Experts of a small language model.
Training: a variant of Muon for the experts, 307M tokens.
Below are experts of layer 3 (counted from 0) of a mixture-of-experts language model. Rows are named router (the router's row for the expert), gate (a neuron's input weights, with its number), up (a neuron's input weights, with its number), down (a neuron's output weights, with its number) and show model dimensions 0-191. Each number is 500 + 50 x the weight over its row's rms, rounded and kept within 0 to 999. Numbers have three digits each.
Before each expert's rows: "mostly gets" lists some tokens that are sent to it at least half of the time; "comes before" lists some tokens at least twice as common just after its tokens as in all text. This comes from a sample of Wikipedia text that the model never trained on. Tokens count by the router's weight.

# expert 17
mostly gets: " Poland", " Goals", " Chile", " Mik", " ARG", " density"
comes before: ".", ",", " in", " and", " of", "'"
router:532504473553410566546469552468497529561470559495557466510429599519441538456415490602528407489466547535608485493514499582471483428506507460491482545408547493499423485523433470576518450423569492470495569547488470402511494570415494482498526434588639475472409522603506530462463556465514541579419461527431517446495537513517487544492507462525571462534574462544525472518463451530531432495553549558475543556410560486504479502429494529536527480480500419506523576479496454436450463485462471503523598510557456416484567485507452525497496498581456400517423471518475454471448486536407411653
gate1:563488567538564533505431531476497465465486628561450488433607562530572512577604504505530523499471590428444510492547444461469531430376491439456555456424483524530532502433453569575527517442550582496507383519393524432562538563481517448494487564496548517499477458505546430528565494509562493473504517476509519522493405444481469592430503512527538550405584540569502481501490509508450553512469489550564541541431500580503506580548543555491431478462485440430436432515531481510490469473517445452535474554421572526551452451450482540468469530429509502576394527526499497467372500486585523393
up1:520494491453460521551473401500609431475531422472457522507552600511441493521476556561503518466486523472475616416437500494569569510454424468501492498426496365460555528493473532553583470532579594444539499501556501490555476519523359461516509543554454460545372511506686444551460506433534463526510513508474487549466404459471478492529454501498555469451516501469456435465460501489477534484495567443464508610534564484502579497500492561458464548552486511504459564446500510499432575449456438500474478507493564477585445574513498507486547554421592445425452494581597483531417485426467518472
down1:481584559468558517421532504459499409490464491420518499440477455478583535440460453513500458426480502507501532423491576507490508486493415550405441548546444567574504550568423499510508465464494640478552561566638452475412447371599520594485442393410531498553467480525503474555499492477567558509464508499524530430478437455423542420459444547558475412465471512546425476525623486483468486470526531512506511564452544546478440505505575546483489411519522528478531468496500390510409524437528515484518498577487529428597467489579478519511440525481520406422490480536521493467526490451561506501

# expert 48
mostly gets: " native", " controlled", " pay", " suit", "frac", "East"
comes before: "–", "0", "5", "4", "6", "3"
router:497500391489563441461517546581504546486499479599431553452560474503530588514519535640549441536406542493547531491543520420507462383479498470490416594447576491593506505443522542421494522484538458483440515467504465500464517542509433583574631471439622573472455485540594485468511554553527495511441540524445604510449524524468468482566474458500563462495519446528536571569423536527575472460518392500457401508477496519455478504475527497418489542433512402505574508583483517484472428481479493483592559491492539463514502491626513453472550518496476491551466465539423577503498513508408536521
gate4:577431522560467366471601492505440433510504481565448453468445429418449513513532558537532447434556433505466501583609470490454499452525423511579489472438490458553436567459553499512489538468510570417445463485549548409551472563483479498507486574549529450547542517432482460393463487539482513508437580509518451505583503511470468666438563545604456585520599465495569522515497538535506516523499542578486448549492530457471489483490512517546431566520491530549551444537460558505493588468404557500517540487554565565516499421462554468532397484534554446454576511430492499462456546529408460494
up4:472520517492497505428511456484452506576449506554508534470503470502533578459547549613498424445482411551546455421626500475428559470408428453625471498509536513520506573448568575525463451509570493487424489463588499509535518479529431589634560520498560522441505508502545429450535541559507499547439542494449522528453452435546464510519486462556543561500474437434507573506414481511347444462401507552503516455500544475489498492494598523528551522570466482513554429524494547500431544451555515552536592472568529447482378545479630509549503514493524482482503530519479541533492582491581410540
down4:566512566452454453495486523501422557451504467531473487458470423420512547451454596423584487520554448494541521522596454508544468515513461547587408450492502486534388508410550526349601511465553582503534541486452524517570486506452481481494537528514473494410504443473477486490439633482591453493491501498548446476423499483483498535496570383509498548489522458413442615468488514498485535515493453370506530557461527403498539432462473570429499629501451409530484480426457455531492476509452564467504549500512498501432567510569493523506449411528452500505517527513576462437407461530417525530

# expert 50
mostly gets: " forces", " operations", " Islands", " buildings", " force", " construction"
comes before: " of", ",", ".", " in", " and", "=="
router:478413528518462538542463425522539468472469463563464427495553483490515490478461456563526466472405512443435448542488441573528492394524473538595447581474400451563455508490505513541555606503487526522423586476461481426516501652470589491478478468473562535478476501535492460503600606504541489523485443552464477491612591525439486511451589433516555429460481521466490536470435363372487477536480505503456479495420542490449505544439542519422542543512464436476489465551436418405426456527549528418537532495520487473490591549558504459446551497582565442477485470500469532544543494581459457485
gate1:544503492569628525509531499536537454524454490530472553452552449449582455512517622525538533424484550503430535538513516469522575398464548473570469555367527562517542507434530622528544451486474581521500528496475536480543612454489549479538554517564474573503524494536624480570578523546561517489518459580465512494509461391522428520431527451567455520499499483474442513391472496465546516558560400536521516491480459464487520516477619564486508595422435408545434547500447499417481491468552521571485469495513529490486528489492508508466520595481542500588370451479512548437546565513455539431
up1:576428520486434597514539498463517409459446388471576499472566564415536475589525540506537534477519503449463502438448404493565554461426443498456455470412520427499470538467454482568534428492542452452450504478476455452517538481472432508575559530460458469506467450567591495577545509494493514567500505470434488573482462416442447491592519505545526458560530466518386521529408579525533576404447506423455550474472462506560599557536481555532471562478490410485481527458573480466470539376489494535486529566495543503600497551479547530525458538405580392508508481468579509411538485433504492527
down1:452470547428401489427540498405519453465447464415480472501453498470473491469454585492492578484538395463450520484458532541560509392466521502454521464539502482397517494456479388402477509547526466625522535544607513573502547465491429534467482530400640517507516454577515445473528622520482567549495546477445366529508511536459554429488474510566495535468480526553513470608453522567554373511566488475482429463465566458499449510523557411470427550557470478475476565544482431538545436443525491465556450509517555497576517445548522470493485507532502511469552525445479459468528458510549443591

# expert 30
mostly gets: " players", " policy", " reviews", " cells", " damage", " works"
comes before: " of", ".", " to", ",", " and", " in"
router:580498430492504585597529494539534535551546585609529496537499511515459457494566450538527517437449486503471551501531457488541471500592522520402378588434474517592446439557465413489563592440460536487538540590412504481434527570371510547520560492439542498502516457492531472537530601523562530577493538555497520505460479606473494438502455467465486518491554457484474475566481475531534492476469459611510506513465565445423434550453424512443458516484637472486498489548488473532402480394511533494550516535570492447487503451511443518474501434517457533548459438482459498477574461545362424567
gate1:426433457515493477494462534476531458451497533554534612470599524500530522522526559530568395505477512527456538496439530500506429519448433521480462389391500523537578454420568594516417482479455528496520437577470460465497556498459508477502585494527504532518469491552541436538554515571531398467480527537536462524489500451586422568508539470535552561363492462573534422409518554442524549536563469586559504459474468498442413443502456544464460529487433370412451517616539463507480511448519512474543432436442574559539493500416569480541489504462430441523481470461480514455453542478513588403
up1:470469595444554537643574437413540495496473489545604453422592552469558486545559560529585514482493513514579470392521475459557537534466409396531451537525506446473533599489514522490492452524596428501501430491498456524524494487466437538517545515500422432547497468593546483536485522520581494428549621548566511650544565471510451488590443546492468476517419580509385526476525591514528494537545529419462499555580497572497554506444501497514454490489487415478546506485467553495476508487539436459523497575504480498594563540471478472411481491547550444531518527504549421458565523507529503505
down1:481429518503562511506633463414456467465381451501501469414474560521523584525431502569490516497462517484508452428511536583448538603525357532481456541463512455443509528469512438455560456446533533529435548440612508548463464530523469544454440531512453422560506493590521487458487599424450531508502548539491558561492567421448480430488430519496429530503547549522415496464565582477488486476485478465429558524502470538525531491421463421521456458515480535492590567453409450553565466492465497551453408466498460532511591598482509425492442414602528471388495537521526520517553520458531447478

# expert 47
mostly gets: " life", " family", " daughter", " formed", " past", " wife"
comes before: "0", " in", " of", " by", " and", " from"
router:491473493460462545519339443541512500506541502581513442496546511466524591508539499573503438470442468484554404493483551507535551399468593438461448481493558585537548574516492486541470599493441564496492471476500521532499526589443519507495547496542567478462514400527556537485492521479526599516493535511423469562501535492437522540602545461470518458450547453560522571554445469531643561486436508567483435550516492603492485544481501523403481475531609481577521481534524475489451541526549512493478509517590481474432534458545376553445597521663496490527465510463468415533544508447413526565
gate0:567476456522609470484508467388485468468483568472469499549497505461455464538423508462505543543484473529513491470473445561443506460523435507503436532588490475465473439530526608415541516490551530576548503547483414493435509460494380423440516487624519436490429484607542501456519517456515527534470436443558458527549562623441514484613479506640490627541438502505476472536466494380478517590553476447502449495448456460495505549529564539455487452490515498525466515485448517517481529524400523422496554430465443571521479547514549491457438436566549437432557497436601554480455429425519479463
up0:470544490568500456570446435398549431463491469546463517512505517424507534492454503558471523460596522530475492474507489472535552645439523497531507587471529538460419596461504361493536565445473545433477482581460539543524504463488394467492489406459508477530422530589449544507576493519472455535455494460506533488502674533468536451584502531550545464490476470440495496543526491515475596494432447522447438474491465415529435478481494430550554547506437643521586562562388561492554410493518442497477439493471489540469545467471534516498575522446418472466499537532508624479527490525540555473
down0:497576493429523535480406496542511506467552551485396598540536472481468538467528551406526550599530455512482480477571568435551513458507522426475490510583436435612494446447469532457506384522434437583529468508507483440535479500551557523457489531467428394451441526498536393497477544557535541578471561367440454538514499514456546480484529497530497487510536542551490593508622533493485577520465474477508539537521464554513413425464508418437543572546524617474547603487486461482545554473428503427464477505483466503488493528500393520433500500453518473442584497582544420474468502507536615455

# expert 49
mostly gets: " GK", " although", " *", " Ra", " Colchester", " purchased"
comes before: "|", ".", ")", " ft", "°", "|---|---|---|---|---|---|---|---"
router:514524446496475462551433534507487468436547460596476463488533516492409560501471454558499433493415534478569509480453521522445448466437421456513481500470493526575440500443573502481545570542566526487466530459545447497496533546440558539523605444453489506437390509543489574499536464603489505459465581497534514504450547438409510520585497401477533503439421495516490558551506466401563466415517427498388435478582529592530468431449599542367494493515494450431489544578477535533433453475529553434539545476438557507475484524526507565581552564517526458570455534466451435512428559444376489536
gate5:526494503485524457542503425457465578556497457452497605429559455514541504484492509511457472536548549510543445471546482482451483412536461586564507492426471499517460400462470608543428528558460452629449566490459462518465564462592512503471495510487511600489459575545374555446562521520579523459516502479515518501526475537508469551481500578542443543468495492526514519445534528564555538445593522514560529536467476458376380519472489610432432542528532577493547528456466432506480477550441441471431509482486512494477553448521490619545573419529474491485507439487411568535400519442435599610
up5:545499538437649444524441514492515454465552506595443365441528578477471546457425513458510515488576537524525533517434472423498463497477591502515561589365420464490555456409505541519481494510532487582565506548490464539465492589485518564511575570491594546561473458572468375493452455515500498604472373465461451411500390507482548490439452550482496523466414469531458502503434524479609460571484475463560503502494496414525442480540457482522458436404429536472559471490499472548537518567531484490541518485470536556492541526442560456553488533444491438502452546524552577467433485514508470539
down5:558503522519602479479418504503465457482497597449521465562429504446505490534505559516523507504606488524508498468406520474526619440489605503582494598493438462448526542530513493440423362477541462531531582501482509474518650462489519435491480463478383462540576530501525440509458500574484432541464564557497546629522519527472559502463506506454499488489545501467493494522452514424473533459473478532507499552481355591564485480535470510527448432497463437511489482517572441570500534487468515473491504379416472446510454604459505402552466472502471584469486506568518518509611489426475527382

# expert 5
mostly gets: " Alex", "out", " Pacific", "unn", "alk", "aid"
comes before: " |", ".", "S", "–", "°", "th"
router:564508393467388483519510449487525529492613450506434495405531497520460563462548440544584448503539545460480434576562501403461532501490471499545445505508485575622432519504514511541541565484503430420502548519554429526481547482476510541508546454441537557453438450484460457510532574485523520461447577484469449514624509484558406598526535434503523553432532538469465490452571506435555505531524487532417465538524499555525378466491490519390463416500477457522477448544480472482566536518581604447482519533495415565479599497467588540523550556557516527548428494492522416614497559491411485516
gate1:490505526544514593521555534442550430519507557657472497476528424570553520456539561486587468451552490481391533501517493474521527502471409490421458475403518549591526440481497483615582516510535444509491503466435475487527543406487515528440585573567542583432457472541472466488492580502526439531468553510483535604571496487554444452446498450473545471442520502452446512463476531443483513556581395532523507461530496557416559559567524570404472521478489387542441429521492488412435539484555433559519472560577429525447463434439458546456561546487496529578437511507544522485484511489526564414
up1:417497556461536580590498444521527392445526515463544545522598549463513515557507460499485519466433491490493535473490380382536468527515495482520445512467482499419537550448547508518506411517542537442468456500448450391510493497432474415482638553548499482521451509581591486545563536515502512444578599514449524507496420452472421532523470523482463443497541507506456434465548543491566570423466472471508529574462494508591529504463538570536452507444395481442463582487466502462420477406505458506455464592499626517514543599474454546471383594421573440524443471523573504509496534472514517529
down1:473515519468433448501469545535503486513444445496584487480532483582556531534518468573557561441512405510512549466610548569471501517446389517465502490528586474476476575534492524457473489483541496423505470454507442540532484456560495521476432456462490463473564442554497537452537494494477589557457483537449513478501498559469516363454566587521496491502451459468474483452622499565498559516470482494449561520512400540493508451432639393456496410520425481442543569485481458498492485495383468534466537487395438514506590429547498586462520486532445564439532559558575492479575496527576362391

# expert 2
mostly gets: " who", " before", " based", "า", " Before", " human"
comes before: " |", " was", " had", " were", " States", " on"
router:455503523461526454579469496542542463473638451639567485404577467481510515510576477536592505459512567467495521550487548495508446477524524492559494519479374496484490519466508499452470569573472412497538536547515534482436550508463432570525510439450566499437447424529473518494465439569488527541438499542526483573525459437361531513484547491520578434490501455420491514508510499465455475476562543491521418476488430498503482434493608489479535419581471517427489481439450510496444543585579580396545483477430539500530497442640509535559526596556389489524494429418436441542527470496419514492
gate5:502503491444526506531533471518474567541514425509360588459544502436453452524447479477618475511609549494519440503478502513506482417480419560578491486448475536559501533433392605498432467536436508584515512571502428458475482443597490556548504447415533524450587500495398456568544474554547446518540457478532471526540485520504503541551491585475442532466403535512452533604493596545520421503569561564495437527488529458390498386469497485471421444463551448473601559466485437554452531508442482504465451483525420462537521489564470501467541471506446524569523462515426539497415519457418535555
up5:520476510431555423576444531488514543490437404499475456486585518410433466509548500463521505472522516451487502490530460466471464495444484432515501424446441374445556471466435513529519535501482420551550460582459586473467501559531477603541567501447440570502541479482399505456462514535574433590474429464490407553484409467528444537487453538493508551484437492507500540461434523546411477463479527526479476514494519434521450362481526508584498438446467484465546512497417422542579592539460485455511477512531524515537632479438476564626467529406433513428468562579448595465471534530539547433
down5:498530528524501467521468526527487515484552577437481458461462435439411442544530530438529485395442469458445586504482483528468457488494429463488610434459437531464520485507551430545546519472442592451469523480548519557517530528457441445478511491479528475455559535486401385391466468466520454494400561570506504463400522570532509569469570600494519520478528550460507469519459531484517401537513461553387555435442475499600433495494499480493423471445361439629422441511567481449461590434491570406467457468568515533505533484456511468525412537484439512442467495556498506480564451565480447540